python train.py --experts_per_token=4 --normalize_top_k=false --router_z_loss=0.0001 --positions="rope" --init="uniform" --schedule="wsd" --decay_shape="linear" --doc_mask=false --steps=6490
Below are experts of layer 6 (counted from 0) of a mixture-of-experts language model. Rows are named router (the router's row for the expert), gate (a neuron's input weights, with its number), up (a neuron's input weights, with its number) and show model dimensions 160-319. Each number is 500 + 25 x the weight over its row's rms, rounded and kept within 0 to 999. Numbers have three digits each.
After each expert's rows: a language model's description of what the expert responds to. This comes from a sample of Wikipedia text that the model never trained on.

# expert 61
router:547430539497480496487520498492498509463537509503458480476467536499508527493502474476480507481511523521499492508545544520505528520463486489537493514487473463471529490427536489444510503508473463507525541474510497500534519543476499512494501509507524516454510524501495526507468520479517494470472496484499457525474521482507485511452503483547515505511536447522472460511472482531494491499489461514500510506507440529490500471494476491502498506478490536521511502504508524500487510454477496
gate0:465477495547474506439495545523487480507549468497507524517485452493522509482495503519499462531531516515505483488489478517502506476510554519495462492513485511489499522485526495505491528505496504507505484463468501544513523482484539495470491506475490507531483504515501500453527465510534480481530490549523474511505455524504515490466522457529516492491481508520477457477502499472557443509480496491466499531500487482521536485491528550515550529477521486542485529534496523489483492444485536
up0:506456500504448530466491525487476492487554507505463522514495465526513536493504500548496475522498509498517455487487509490491483537516509481515475511516482506471497535504506542485497480513475529540522491507465482515472511493498503483510439506520514509506491488513507484424543466489487483475522487483517461513491505497514496517480494478545518467526479479502475454509507491501500485510468477494479523560465501492540538466482504515506494512507505526562525509581505473507488501481451485
gate1:511494467519540557507483527509502538485515537500505474501468524491497550474493477498482503497463495518455554506542500501508467494488493457556525502485478482466499505489516488511459512458539486567484446486504513522545513571502486516495498525541537486474494495496506506524477497532478450500468517489505509507475524475517485466484461536546545503477506485506521491519501529504486485511496504480481526530517504505497524486472534467459524486531438460505491510510512497459543458494460516
up1:470484447527520523521493543491541500505492495534502518503481506479489508501522497493526476514465497503490564477514507466485478521537506450543520496477495455480497495567483523516475516480534494550485478538501470499513522521515487514499470529498509505461508478495452503494477473505456445535504510489480519508469516477514462500503465523528497486490507518501494519537532554520480494478515518482514514515529510486487523479463519474467492503501495484485467495486525496499557478527481523
gate2:478449533495449468507528471536561494486476504468505513492508512539546516466490489483498503535516532475483490494492520479487507491534457502489490463511497534490527486513518505461504511491480519490481529495512520534488529500490480528472507478488479481491508509473491478497522492497500518458484543516522484480497531517497444503500574518532448522476516522481546481517471516523503456489483496465463482491496485565469534535525468510499537460482507479550517517520526504516467510464485499
up2:516538501475545529527490511481449534483486518540449497495489500505497469470504516494475519465493451543523483501495480462477479554497509486492544531483488458470494518494515522488453472493494530497486477497473517503527508535548529485542493506528498518483515516542489546492480512485495505511498507458440494529511550540534490508457480474503538550525504480476476506490500492475422512519508523554489499522500500468470482483499477488487475490543493494522516497493491488441519484523518458
It responds to: Month names in dates. Month names after on or in within full dates, such as born on March 8, 1865, or in August 2007.

# expert 9
router:512454509475496502480565525529475498461499513499524463444530531489514500507469445517472478470484527541507528535501529503508502516478487506534508524521480459496572496429541484456471475497492476486509517506525499512518487499479478532476508483490519494472517546514487471464473522475505484451471487505498490492501505504533515475474513484529495529515523510527546494504470481463476529536479490541497505534495451513483525503504501482469472463521493501476516519531492527515496480472536501
gate0:508516491527475519484479477486483497510535488536468470526489510496546507519505519515509500460517464555491512502519497493466478463502521509516458503475506501519487482491487468523508524519497534467506461515516483522502536502495503462440481469533509501500483466434497524504471491494508503476480480502484495460572504520493562490507568443508515489459523447504447474524501508487481541512498489505435480499508524483487475516495474489495519508498490575511511506500500464500529496514489484
up0:529489511482473494510477455553511533461480527451511524481491497478547476496505504495514498494531534509474493554489505509471505452491559511490557493522519521489475517510501515527488476529472472475515513476520499474504491520496490510487484513512519514501522545550485505478513492514525499501485539508463512505496525491514462510471492487504484507533468509514541486475540467509524462525541480486510494541498504542508547537446522473489461501530501456472482483495492526441470486482515552
gate1:469492518481498465450514477541539513504487477460509484481491523496485551497560493522501484440483523553482460508521539503542480488514493538535513528562506493545519501488486482482502496456498495513520485488501484534540503522493544528514525557484475523532504500457484547510503544463494474496483558540473492546539534507465509484517486439487494492502476491495523484519472521481512481445531520545517503493518517500478503480498541534491511467516538485499487483526482495518458508499505510
up1:473456499455469533522534502503525523497511497521483529537506468499532551465483497527460491520496511531492507491498492488516488486506483529505546475501446525525510533466521458479526514509480532531458491512511513511518464514457509499492480523489486497473534482501446483520479506496505538510522498481503455563440504509491504511463496455493467477540512503512513490415495493504491508516496508519522521522557502472507513498510499533445496515476514411520522482447500521505480514464498496
gate2:510524481499521535492488476512531527442498475504532494502501493530507530500523505550512530486486471485444497493509493514499490532504472503470484525468483493484513481467502488517505491508475510509442525498507483539477475564497501519480465517497472493437523520527529481521509478484500536489509495537482500526460478484472523506492516552496538512505494506485498513469485483464530478504479482489488469464485503510481502524527519538547468528547505506525501521535493557502501496492522485
up2:500535481515492541482501460533516503466473535467542466479496487502449506515545493508514518531476502513524436511501470502502515509504483477525493524476487480508533505537505506494527463500453487502476524480467479506483492520487455509445472466501476498449511520544537509533479467471489532514522494506501520456476455517501518468523487526508551514494481514472501514494555500489499455524465486476478483488476526495516491548527527520571478522496491515534475505532536510506494474501511530
It responds to: Turkic and Arabic name pieces. Word pieces inside Turkish, Arabic, Persian and South Asian personal and place names, such as Yıldıray, Sipahioğlu, Kırklareli, Umar.

# expert 27
router:536469525477505482534558510506474519503511488450489482508528547476478547503474431511454498515512505485481528539552536508516499532476494495538517518496472471494554468478552467469513490501513478500504520498531516510523507527466494534504502524497525536488511518531483497503497512471505516491453502477488443521481514482502496498470554476539488511530479479498524465532464497495484497525491456506496489512513459516505504500530476504472501489499464493505552521503487497465485466462487507
gate0:515508478520508498508493519527531527538508461509541499525528545513470500478490489490456502541496472484573468505546472481496537502550483533524537559499483555485516487509492496483492536504509506498483455486533523497509514498493512514525455535486500511531479503470478511496542498500498481519490481498546513513487511517480515451478526499491493532527484509507474538515492508507453484537440516484506503487524514498468534489490534525537513545501474477504547536477481532492500488540485495
up0:440491521498495495485497498503485483507498528522498496483481451494515504519491474483499498474495525501453469512444507458538488546503503526482507432508511494536507503508522489524505477472504513518525550516472497505508493508526470484455457482534441475484487519526518503519482486552504509492481478483458516474545470477500472524506498509438499445494468491477514490476509478490530538498562493542492505498497505509474453506486435493505472436488506479520466495476528467502479512481512507
gate1:531496534514531491506488529567498480490477461495477525521498511490521520517481479507543508541520476470520535527515506528488527513491489489516518495498487516514492491495477517471482557478497477476466510521562551502552501512487498504448519556475517470498538500507473465518517494471500462504546455467510492537491541492504527491471517556521480484464476484510451454544496528496451508515488515460480519513535512492503495433486497528476482502505488491492470536497505507490518498495496474
up1:491514467494454517500521496430491548501522527509528482483489482519469473509526544495495494467499523539490476464476497477522486487507515517483478511505511485485507543499523476514526462533505517523542500462450453489454478481506503493532494443503478509487466511492524530477478485544500521499478533542525503451499454527494490514531489471470527498522521533508555517448501467494534493486539480526509482471468492517513505552533515478512516485480510504519543461510496482513486508483500520
gate2:493459488454493458505490483502521467496513555469532475521483489517544513512502488485524495473454476487541487513521517512521512403503503507504515507505497497503488504480510484521502528476483500447507504496483492523475493497497467512528482468512494479473526552512497522532495506490534494524467489489503470483468543480506517467453538485469524515482505509497470533522465482511486526506526566507466502466485492507469480504521490474498509523478507450509509502478457500525499505470455507
up2:474451509446494451516491488506501481508475565466522504515485487486524504486486486487522494475448470500521494499488492521516519425503502488468525474509494517530495486484482471522513508490487518470486514489493499527461483474509454508512510492491512496465480564508507512554531494475515521548470504470497497466456533511480497452479512494488496515495488511503470514513489512493488485485523534503480502463484513491488468502513483487511516498480524461525516489464457497525489488496479523
It responds to: Technical common nouns. Common nouns in technology, design and product text, often before plural or suffix endings, such as design, version, brand, band(width), computer.

# expert 15
router:539503505506513514490517487510484495498538496490473487479502529510538543529486456491506492482506519516521540568523520475515493520480487501527519523542446471479539468466543492507520472488493467473522515508542502507485526520498475508488502477499529504482507534523516496464511554519516485466491529524492463504447491462521528496462495479509519474542511475524454482472429489489515487508506488505476533526486446485516538487566504481498490457511488502483513532492486489517514466506512477
gate0:499472512498549524523505491551531484486494487477453522502530523529531504515530474478513500494456479502480533500515490487476536523527522507488526523522500504516522491490497489513542475506498485516484544557527475555484488499559502470524500477497504523447529504513484517499471503481482467517516500504480448501516460488530559513546483474504509488484545499464475545540471458454543524515527483491508490496512488479526499544547491457496534476505498526523501515437530441503469484501501490
up0:534502484505568512478487497538506496476499464518450528506494507545507521546505483494525451481495452553496500515482484459509451478505523521500497545525476509529516502534463521533556502499530483452506521516525470530480492522560492459518506471512482446492504509503497518480489476515456500495538507488493513512488450526507510502531482482509514494511524486505464553477483484462506523504492492459498505523503516491525480557529476498489499498506538495490458530449545442500469474516509517
gate1:480484507486516501452488491527477511513515533480464513489454507505553513468559499526509479493529532509562523506532524492450475509485507465478481456530432503486516512481526495542509526487490488489495458460519510470488486488504468511481520496470466487526479483522478503475449482480487471513495520484484480506467509526500482477493470502523489481532493492523509488477539469471514510528480494497468520547462492504527529498517566533537495497512505470470488509514485496498481450514546500
up1:532535485505534498507492458500495492478518496517458487515476500527534487489466495493548496486490512517533476527520533512493461469529500511488467484544506456495481502490498526540478528505479499484481477477510502470494480473472525519524503496514451494551467533520440485462445509493487493529522555509470498538455518524508493504534452495504484464517453479531499551488512510467565511540463519517466525525472499533505511473511523468549495477492466484469526530476514489478449458503492457
gate2:509512496522452520511528487524523474518499547520477510497499479550549519496486516451521531514487485513467475499507480492492496525517496527478472497521474499509501501511471499464529484469470511508523479524545492514494479499510509488510477486501475442493485476536579459515501545518477525476470509526446516526451485480527492508480486500505525481495516480512460474492435545486568461474476486502520518460461494498472514517485514481503470491504504458506471485499487480508487488480538525
up2:506482470584528484472528480475524480469465511527506470463531467486429537434492491521504483513445511500495484431507490556527497472497521485488529506489500540454495530513490511469513459470503473492477453467495468490482525528511522495503570503479492502537531507506500501499481493499488445460496499487558508523538487477485478513518510478497494520506501491503511540488491463516513492489509526462512488500487491487515550484447473543490536511554495483468481522518549481518474509516485537
It responds to: Sports stats table cells. Header and label cells in football career statistics tables, such as Other, Total, Apps, League, Cup, plus pipes and slashes between cells.

# expert 58
router:539477491518494510494566496508492510477514538437460485490502555481501517506466476470477485487517547505518495519515516499503477499506486475509504475526465477453547477432533466449524472533499499574516546475491477493519528525483498499507477487505547525461507530525526527470464519477514521498498514467500479494500496515508529496475518503532519536488533493490504487510492474491500482512510443541504502487488448541506498501475508469461505503460503505505553485537499513464455472475478482
gate0:518466503541547521491509515495535477511503469517474480509503504519422541518492468511502478499498522526536474501524512539467432497459489476508498524547493509482511535499492456491504464527498514521492494466539474493475491518488523516488510460531545530482547540509488493505426546501524470482544465494517500480501521470464517535514469469533536521523466484506546505510454466494522513528452496521480485513495496494484508541511518531533544526537503528485545468503482490492442514483508492
up0:538521501510500500486485466499488507495491529525553522484495475469537481503452508517482459478499461548528497527496477492487534508473465512495489496496486487514519448515505492504552504500530546451498505499472509479517501501516512492476498530495519486484494467528468491536592562512494546517489496479528522505518483512539532467490532529537472521477508541483412516467491506528459525512495499490502508466542516479498497527489474504460495507462504487502457560501550520543543466497490516
gate1:472474512507509510468476531512541517525532554460521508492532509468457491448484486525493475497492498546486515513519481531463491505499481475537465474513493456495509475467501538457475486487506512499491523507425537531492501505481479488492503495524500514504569470507511521476454476526534509486518507494519483510469498512542498479508458485501497497532523497552482496525467526502511549527508514501548507543473494499502496467472519534526499480514493466500486544496491492479543469513505517
up1:452446494491489527483535530537521512517526525466521515507523518473532457509519510525446512506510523479505514507510501499470482466494482465508489521496545481472501467478507477486517462494520495544476504512472529518454528481507496484499480549531518494497504484496554507511504509520496503498535522468477522468515496497502477460537521528454480487528486520466505521524530506528520527468498453502509497525472499486531507483497518508462518493505538513485512454528531485497497496527453523
gate2:470497517510521507487507475516513541508505493486471475483482474530476469463506497521439471504473527471519467493483493506494495518497495577501476476446506501481503458509543501511494494464483486512519534516525534522479481484487445499485478502495484537530462508493466531495487533557459474500498498447454474503505503484527512493478468503503521445499559499535451492545474528502535523469495503459565514514499492481517501435482513509487472485491507505493512491471480470480520457469514474
up2:492501493523488502492505498498484507499518522532476513530488513529486508524512505497532481471454518511504518465503488464477433451505493471516511480446516553476498505515480470476468516472518455491491503434541472491519480468509488505501509475480478501545495504434528495474486456499504465523490524504530506502540503536535531519556521489490490481500506510462519521522518509511511503519541507537529462550524500500490486506532509476455508517503507451483507490496511511528501505477487483
It responds to: Hyphens and compound pieces. Hyphens inside compounds and codes, like L-shaped, S-3, v-jointed, plus opening parentheses and short pieces of Indian place names and chess moves.

# expert 57
router:505456521485484462504539504511479519487541491471480446480463530491491523446464442519485505513502549486507478530521537492508486530477507498513500489492478482483551443457552487481503492513512499524515508477503502502469530567489461562486519499495537523496523535523465492498470515492510490484458517466507462531473480478517469508492520491524500497476539478498501499503496478521516467511447491540499554496483459508514509496495486500475525483499454499525526496503521511469487484470531468
gate0:503487477505534494524465518515548452475501495442511485485500478525505467467503519490466548518501477503493536501520489479453517485519481471458504491542449532506515481515498519476517522522484504497472508517435517496505513540468493496502479502443481490517485496481496551537486484508537527538462525491483483533515499525474529454510494487485521505477505517530507520486485469494512509496476494500529489504508515483522520504512491530509504488522466512466523509505507506487555509516444466
up0:471498517508544492516461516516514510481509515467481457515455486506512476530494483472523505469462509527500511523466512516493513475516500513532467492522473515558507480483505495520508468530498504474489513487449505530469535499503483527473448498491509458500520492483518526549564481515501506495529532546442516452589484491519491476523470521486517471477538475497514495532487462484522485534518497508524486498525503479533524525521523502548490440496467534466576485487499537517527565506481500
gate1:468487472447473463496516517529469454506498496526509480501481480536504537478484491473480476447512539495484459506504496484519536484482546483507479498530502503494505500493509501506504482537477486518473527478519510538474508496498522509539506505480515509509527548478507524509489532493486480529483564512506523510514505517499472513514503455494486459506511534556496511494486512504531485481498528549521433532496495493433471508455543521489503551454535483479494527436507507462494503481511520
up1:460454460481437468501478506540505471482497479515516447462484498512490505482500527512504494476511531484504433520495491455547522494500536492476491511530482509493542522489517501500520512514499500511463537475541491555469483507478527483553489491482509484529487521498476487491507512508473503472494508520483508482559478499535478524502531487522519482515520530550512532507466526499539540514507524500541477541525491500465455494461497522521563538438523484498510535437507483485496526483495491
gate2:445514489521491467453542535512478481479516527502512498474505508497498521530512489470473448526507533537551521526501520494544476488443498521520474514466507480501490496499484497473483469513566532515532485473488507524503528529476468531465487404508502447536505479456479523484478510527508496508474514490485503491488526493475541554519481524519522485487482473481489518525509512461497509501491468475531509494510507527519491487507501469481475482513482509493520502499502486494493533495538470
up2:553474558486481513505469503526498504524505528508512521499492480508523463487466485566500525486524460482476515477497542514482532535525478494510552485500490556472515492489530526513523491481475471445486471510515467486492525478515538480499484529503496530495536544496514470505494496469488477515490465471531486506486505517511487480448530501446471550500525509525510530453483518511516461483504522489453520522506481517500515518489502502513495517517509501499478443519472530509527462518467526
It responds to: Enabling and causing verbs. Verbs after relative pronouns or subjects that express causing or allowing, such as allowed, enable, led, provided, caused, introduced.

# expert 43
router:558458513499481515505550484485472461503506534481492463501498557515511532459490461510466510475504486491491484545535488470519469478476530495517467513509469489482561492464525475459494461499508488509512506492509536520539497545475467514510490443527527517500514499532472505484503509491496502474479474477506473490498515473522504489483509488517513521502520501535525485502457477483511502537506489550475525472469452484499532482476499487481523512504482493523523521526537524487493513467525502
gate1:505450455496449460470535429508460513507554564541483465479506548475522524508510501508499486502474527501498474480522508497478504510512494493471525519453519476495482489514505492531519502525538486465522444522473483521543484525533509480508494485487528470515521515492491525524510485502531517521516525487468491533441506535522480471505530509484535510492491506508544498542458492521476504523475495472485535493452486493501496509474503562485457500491495507485475506501529498462501461479479464
up1:513490457516514527505521499500485453475451492513526510462489443500498522494494516532504481498516462502525499492542474493507493516491475478511479497453478492474523507497481534472510542523519519530536485486457521531491494490531478483485489464518483455480502472460505463455499495529476520481497502475504520527525463499488478518467480517537476527495548491573448517496467497450520500466513533475479539497511507465491476470486513495473510500480448481521495544511450492522464478497531514
gate2:548482491542510507465519520488544496493505502564484480500492496535580558532478476478522491476524503536510514505527506534535481499469501532480523502561497438526521486487513489550473485478523505465521479465503480503498511509538496490525513511503504502503498509523520538475473502501482461491424525501428476526487518510489499470488488491489484512503482448498508510504517470534506531470488533456457525466444466450497466493503477506511455503529489495491506504470517470513513473500468485
up2:521488485478533526434489538530458440517471489521522488494493495494487515565534491581551439490498488498475483485504505491510504504474510493524481483498510492479489531503488526513497455523541536476527503464492502471556482522505521531513529483491497484543506474485478525528534510489462533498516487536496479525529527493479537470484525493520515525494476529518485494507502519495493504482464512497485510537509505499483513543508457533518508516483502498489468495489508503509470500507484502
gate3:503500504482563502481505506533503507526457510483518502476481554501475560468492506473482478466569495444470461462475503548468506544501514454517509486507477521521488515485506441502502535470490534503499509510532506512484485497485496465518473491498511530487509500498494509492497543483510479518528498476461514473473521530491484504500565533480468512506496479447553481497525496474478482532444490511493517476514506521489454527499473492502553540477476531495504519495506479524520444481460526
up3:481508508463513509478494533529497515519459510476501516480494575523483558467485501516483485426552488482489486514510512509518492523497541445491482530502486543511519547490495421505480529485518511491495495548519525537520448516498516485515469489535497485488518483479474490510507568536490475496495482519499499497498508517518474457518539547470493476504494498485532487508505511455488514554477527540472554466530487471526441500501524537529563522461504548529486507487503485510475447482491535
It responds to: Mid-word syllables. Middle syllable pieces of words and foreign names, especially lor in bachelor, folklore, Klomklorm; also ar, ne, lem, hi.

# expert 36
router:532475539509499478493548532544508536477521522472464459493493504490518519502492467512455475491522512508505494529517515521510504522502505506521493450521477481463547487448543501485511495519498457490512501472518484508521531502449465515514514473472520538482533510528515532486488533471538489479483528493475454523459496497535506493469540451510498509505509502492528471488463509505512503526538466524513481491495424533503540491499478474457498476470500489529532488508466527481470515465507527
gate0:511486530464486495465516499447501463504467498496486523516491537550468529505517470484506504473487481497515455526560530490517483512474505503478525514494464514453535516472530507493484468506455467545504498486492508505537522494488513529492518503483489482482505516498474554518489507474513478511491503496518467476513504534499553492460478484516497539511501478519543479500487549472454486511520532539509493528473483538502509495456488504492497507475524541508475512500465463503463515491534487
up0:487474498507462494515516522527455532495496465507485486494505481415514473483525469495530547521496516505507469530514475470489528511487477516494483534492499477493482520483497498475529515480498504506479512553507514485469422496512529536471531504498513555521483463545552523507553509498512529491512495493499519465449477483566489519524515533505515486527470513508478468515522487503514477477468445545491483508510492533523513507547472491542514492494476493476497496480491536483514532509506522
gate1:509501466519501505536497479485516474445466521496514493482485512459507535520520466472509505471489535485478521539515501477480537506522489463549447517476490506509508452487513512481479476499484490501524519501509480506486531480475508527427528482498476510511518481526474465519501509530485498437513496460502493505504499487524512506462459490475567498552455521523521480480433501517533480500489485442483478497522479509507518503518505492487490441558496507493502533477472520480481487473528466
up1:480498542461519469479492485554501486511475451510443511508485500521482505498515481521512495494478492485499509520511498464493484481495454498523495518463507529484500427478539546490488478469516512497478542530497542512480503518494565525475541505465529497515528564468485502490476524509500529505523520512484509535503465502477541503510484508482523443514482530497505527460517541480498522490500510479509442514525499468500496468514476497543486470471510515459517506474470496515475514479512479
gate2:516469521492485501504512479537493533472521496464439465506552474491492489477485493490488450517483517522476485471510505503503533483505485474507522544494495487478534504455518513460519540470472499529476544484502526517501477492485534506533504492501498511478494518535544522504495535491559532465478481490508483505476526480483484513515501487486545559472470547466465523459504489468537517560449470549481461504532472480469493497524491507491517528501539480521523481484542529479509507466505476
up2:495482497527573511535506519509509491443491491496459505543518505537509481512464497514507497502590514512509501499475507484518516522494514477487479477484481533495501513506476515503512543486485531483491454475558485527475481529484465498527494536497513520501501492515509511474538512470479531507473503489487513525502523483491448513485544500510500495487535573493508553511508462465515496535476513555492461489506504503496482464483471533497504532533488525483509595481540489483485545508513530
It responds to: Table and list punctuation. Pipes, commas, line breaks and numbers inside tables, lists and election results, plus the word piece side, as in upside, President.

# expert 17
router:524482524468511476526559466471491502490535508490500435482517538488486527469479461497477518482510521507497508549519537508523552509472478507505479510494486480471551490448550502460475472500486489476519535504525505525494486531467482577507497525517503504464505500554485534491494498479531487443483501470504464514507481482531525526488538496511495515515515500527478476508502485501495477523527499495501517474505450507474549495494507514500506471492474506534531505506533516461524520477488478
gate0:496475462521468501504500518448506508463481553508475444516533534502456491520470489503513499456525516477515484500484494466498475477471469494514507486478532489461525522519480506489548472502507461474509499503497515542510526477464483498524500528572459500491492519530496516547512521545489512485475496476454503502525478481474491500499498505517490469510529509518487503563517501488517497506519532444546485463498506487487468518501521515494466463486466500489493485537472490467484487495530525
up0:509488474481499522516478453533454531544535473517529505500467483542524500478504494523479464535483527496471495475497495516511506478515514512487471499486516492523482519505482505555500513457502497514503452495533473474480451535528542524511478472444485464512511498442550503516519469484479490513489528506498513462484542447533431529495486500447536509531442501543556509469491490506465536491474481535454507517531497483504497503469473500522527510496492463500512496485523488505482547486481500
gate1:520522543530489508526481504548465554520475541503478525512479518549515502491493489526507485499528468491565493493501491500467473493510489512496511514484510500508468472475487508528516489534491491488510525472514509501507506517475473551565513474470525521512493521553472494544491532472517519510494486497560461504515493463473509457527525476506507495459476526531540502487501529504462476482493500497486475506502489524519550524484496506509505491521512508509525502475474474488515494463445511
up1:472521547496486523499510499471504514489546481511494521515480527528517460494453525464492546482497511462517475507503489497483483532495517506497481463552494506455494480470520484487475509501450521519517521475536490488522558486530521440479470516503496530509519498495500569475484477525530482509510535500522532532518541529511545485457502476477498501527507474465480495510496495513535523503508504530486511524485495514462499491481538445529516483477512505502464541517508519508511481494492476
gate2:493474467499503507468546510476508489468487497514458495510496483479507510520481461481460492459477479504491500490537491535468481526469512468525489497484509527507521526520516486511534486462508447487514518506451591504494527500535519507509554502476509515542505546522502499523538487458499500469489493545488499513481499514494467493503507467499486489469499474523458464560476492483488467529498473519525556486501477498479468453478510518469528467493512552462468532496500557476458519489505467
up2:469496493515524513551489512499519492483498514488511460498515468493488489507542516475526528503520481509460487482501525538475458501476504537480511490532538530546481513516491452453516440506539521515507500493500488485488453458517458429549552453519520493504491501481503529541504485508521475498475476510519475436530511486465517530532498528482501458492518499490509514501497481458487508548538466484524522443490516496425494460522467560527520426505518548492511474476480515523509492505511475
It responds to: Naming and linking verbs. Verbs and participles of naming or sequence after was or known, such as named, called, term(ed), el(sewhere), after, born.

# expert 11
router:515481550481504470507541483512490484497547491486464431504527545486523521469489463511473496503467499479505517535554564495524521539482514467521476521506478497491555455453546475464481493505481494473513539480510529521489489512504481528481517498511495531482513487528480545526496528460510492487494499506471465537486506470537492486486501522535537527488522493512495454516486501512510510531452499535528515467499456505513493478533482500454485486508486489533547501493494535462469477487509477
gate0:503510495528507541505490563506483467506522487476516512470506501514513533484484475498420476467480523538488535507537550469513505496450477495524538509528485521512503492501499483497442482505520515510503499464502515500493516517456537457500528466487549526506482530481467520563538489516502513510499433499499494505492469459472506484483542466484469450549484508478477471518514528505459514476505478480525497445470501464542494489520513482547520488513509528538493499511480514509511417496557485
up0:497519481526491556481464523486476488518521487492520485470501544505512471479479528525482495463462493524519536530492496469530509524485479471513524469497488536497497485464488473514465441469551505542502479489488526535491499546497502459518542469505502512501488509473441532571530487479538487531517474482512507475541521487501481483496512513484459526572480516438513464513508507502524491477517481462533506500476541501529524463480546495503547498510510455563510514512468494518523490492502516
gate1:497491510534503474493464451458499510480478511462491465519506514485506485441528506469463518538490451509487550525532478503493464499488481448494471490490481516546490498473530468494522550501513521521497514515491502514519485484521515501506478472463510480463477472488492468519513501501485497536485536494534477506467484495490511508509459469428502498503497507565517493514491510559473492471491480491506524498463490516516483511514446526548496496522498520499489528506482452522494480481509479
up1:495481519529501484494485465487493495506481511482498440513525504480485480452505506460506517526469462491512537528543461470512490507486476462496490497481509506560512485487495473480535534466505538530508501529474496517532491473517484507494508477469508464492498452486497476519496490538453521514516505496548484487485478511497502515509450487460516511526490530534499500498498507559473507470491487492530480509449507501495501511510462527543463502540488487500480502501472444517507478486495471
gate2:498533492518461496480491474535490511488530466506500521512524509494509486487474509524499494482468485516531529507510526508540513452496526482539454490499477497500495490507504502488478485447510499497483516498524527476501518525526441484478500519475530489485513497505454519522450535418512507490500483524469484527459488520533497486511444523508511465523512519551492503511500518527521470517470496515538508488460497482496467482480512474444553499509488457509527499481500522457447486491514495
up2:493466509492551517529527530481491517499488509499461497495486503484456518491501475470513489533513527508453476465477531499485494514475496524493501513520503481503514488497513516503512497495504515484500481494496476497528518492473536480527506502514475497492473521509541483465509470535466466495510498481461531474531519447484500511521529514498531531504501486459480459496530476480483543489545468490492461516518503490459542516498512541528469523481531556511489548534513463538540514488497519
It responds to: Abstract nouns, word starts. Abstract nouns and word-initial pieces after the, had or with, such as opp(ortunity), reason(ably), question, power, plus him.

# expert 38
router:529467550486513499516533494476472485507524496475494453472468496511538540468500455490508502511478520474487509539544540540534541488453520504476500514526455486477558487472535500498480462462485487507519545484516517532502493527503491509497504506483514503463490513502489488475493480451529471462484516519488448495493525476521514507454504507539525491510523512498502474519485459510491481491486506523454527537483463485495514493507534492516531492514495484524495493482466492481472517447517482
gate0:490490505521525495460498510462493507507450481498511500507534506488533504488526474524517536489527483519494547558512513488532456500510519449534484524483480525514514505498546539516510455516503522458556496530469541472490546475538444505500511502506486516479524461533512496500514488496475533494507489491483475518487492544462518464471525451493511529498502478550481510509492539534494509471501493489475483479469478513530487499484480521518473494496469535522492487489485545478489480495466548
up0:524477565490482467501490473541513484485553507447493496483496527498473528503524482489505509501462467546502505489473498542503508555533482464492506461488496502472494484506524451473480520511469488506449540473523526494476524510496487470502493499480482489480519484457487567499502488458500528497475502488462485527490514481501484506515471533541498468500523518448505465493514509500503482493508501513548525497500492471466494508461522474495483459481509514523549510518507500500509499484494510
gate1:515484515544510481551511503493504508491518489447509496491473554515490507461507493474519531495557472532477512542495529491501497500469495471488482521530487509518509489513500447481454534476548486512492544529479539531515484491503535513542526548532481540536500515527494518521475490478544525488488490547474470488482452477528523488496543505493480522534534507513519536479486517509518496467488482481496489467513491532531533509504481530497487512506428480499519540485544493495498480508537480
up1:480539536499533464496519490490494518503455523493515525497508475529464545491488464457485523520476531543492502523506544509522502520496487465503544470499457511506514520513492503475507508473467512505514528487526519462515520480479512463528496494453464494475502476489543532456505510477519493495540480502474489505453469527505495512496525501535523500496465483462475484492479531513433469481513541508503509521506495531489514514487496447513482459504509486541519494512494536532502491497521480
gate2:504483514503513543499524497512490512456468492532548479490531486524506488496438479478512431525514503531530559527523470530514505511497524471510482546496500497483521542493508524452510470452488498528515556524486487465483559489511506533489503533502493500539484573519516454485540515488505434479470476531476490533501454506525509479487476486509492539466562477521455532537531514485467501453494488478488486505480491476476507484512443472492465473485491523510462488497495473508481531489524523
up2:458548471431470523535492492498524514500458471474517487488476503521469496471462506537513481516489488545476469494463527486493519515536487462492457537487482543507491515517468475506485541462434531515477521538506466504484509537510524483465542556502489475508493507509525481509514454460555547524542465522464511510515472512553501465457445519477466478533520505465492511500516524507498552489484506504492488540513518462491479496494471468513502507543542488507510519485469493513531527481562516
It responds to: Table headers and section labels. Capitalized labels at the start of lines or table cells, especially "Other", "Personal" (life), "Total", in sports and election tables.

# expert 19
router:520497508530523470504507506495498516512499505471521467483495529507518513491492472524461483452490529565500509546524558455540532502493530493509501529516461483464547525491540484467479478515500497497530535484524535496511523513464475518513505491502521523489526515510540481505476560504490457469494549475484458504453515477521510519469498470531524499493499474518482486514446480536488503512518461503500510501480464507511532464519491475506492453481515555549524496507501511479501501473511494
gate0:520515519500525537544510479540476454507558486531497477489524490457486538456511507524531513559510542479452469536473492530539547482512521469495471488508528571550501481507523490502504493533501499496518516496465486501517502534471482490484500469515533513499496534534496483474477495459493516499522474510503541551477463463529501522497505514492482509493490519498476486546490447491520461541511510522504494497506483546467516438485469494525498522535524500534483504517511535513526475501474509
up0:511497456504486470495475526488529539515536505475493500503480507556498515537501477461458498499510466507503485498518542527482469519434481494485488512557483476481501528505517535536518515496525452539489530501505556559486476489463465515467472523483501486489478512463501518521500509506526518457485547471523493480529507481533484469512508484469528457497532477504511499477464527485502451495494498501508485522475497491521522502550498550534548482479505480419528476448447509555498503519513486
gate1:486519498523546529484498522502507479508516534493475476497494488477500495500456497521493487466473544497561501481518517488477505476523481490518430512507509508491494513517492481566502517499541503484546458514475471461525510516538575527514521522525492509482513514532506489510548508529457468502472502492525457496464489514541525498481444532504442498519480484533520500482449512525488478512506478488514515522489487435527501507487496520497490493574535560510494517546469512487526498495432491
up1:485474534488462468507526478494479506526493493512498531511518491527505481485573510512469520545541455507481522529493463518481501509462530487482588498491488503507488472466510493467520507482464498526468494497497519510468485470461431486484483452485516493530475495508493532497455502481511538524526496509491547494518496498473464515524547509496562491485519525472488495505550519472489504509488528510494494477498505554460529508516466493500492506436448436473513472447500465459477500506530508
gate2:500462517503477471491488486544506504504512498527530510511525524449533464489488516516464512499492493496466527495458492480493515485459496497507521492415539476537505491496489463503517500496478543520511542497523470522494466570517522483528486464486548485458521492529493485517497495493508537521498515494473478505506506475496501468505527493550495513502530496489492448480486505486518488500492527506509475463486502496490489521500514517477527513425510503538543493507466508492509484480451464
up2:480511493530485481506480463543490529526511525523506520506508522502517457496536506511507496504505496521474505514460530475494524483451533518491509529442496527515499508523494522459492528496501519512513527538511500505495486513479516489482484449497532499476497490517488464503458470468498513495506505557514516482493456502460470539522529519521450468504503524500477515470450525480525470514537499475517431512490510540473517503491521525525465508482504504508489485501460479493513467515462493
It responds to: Sports results tables. Tokens in tennis, Olympic and racing result lists: word endings after seeds (champions, qualified), country codes, round, Qualification, dashes.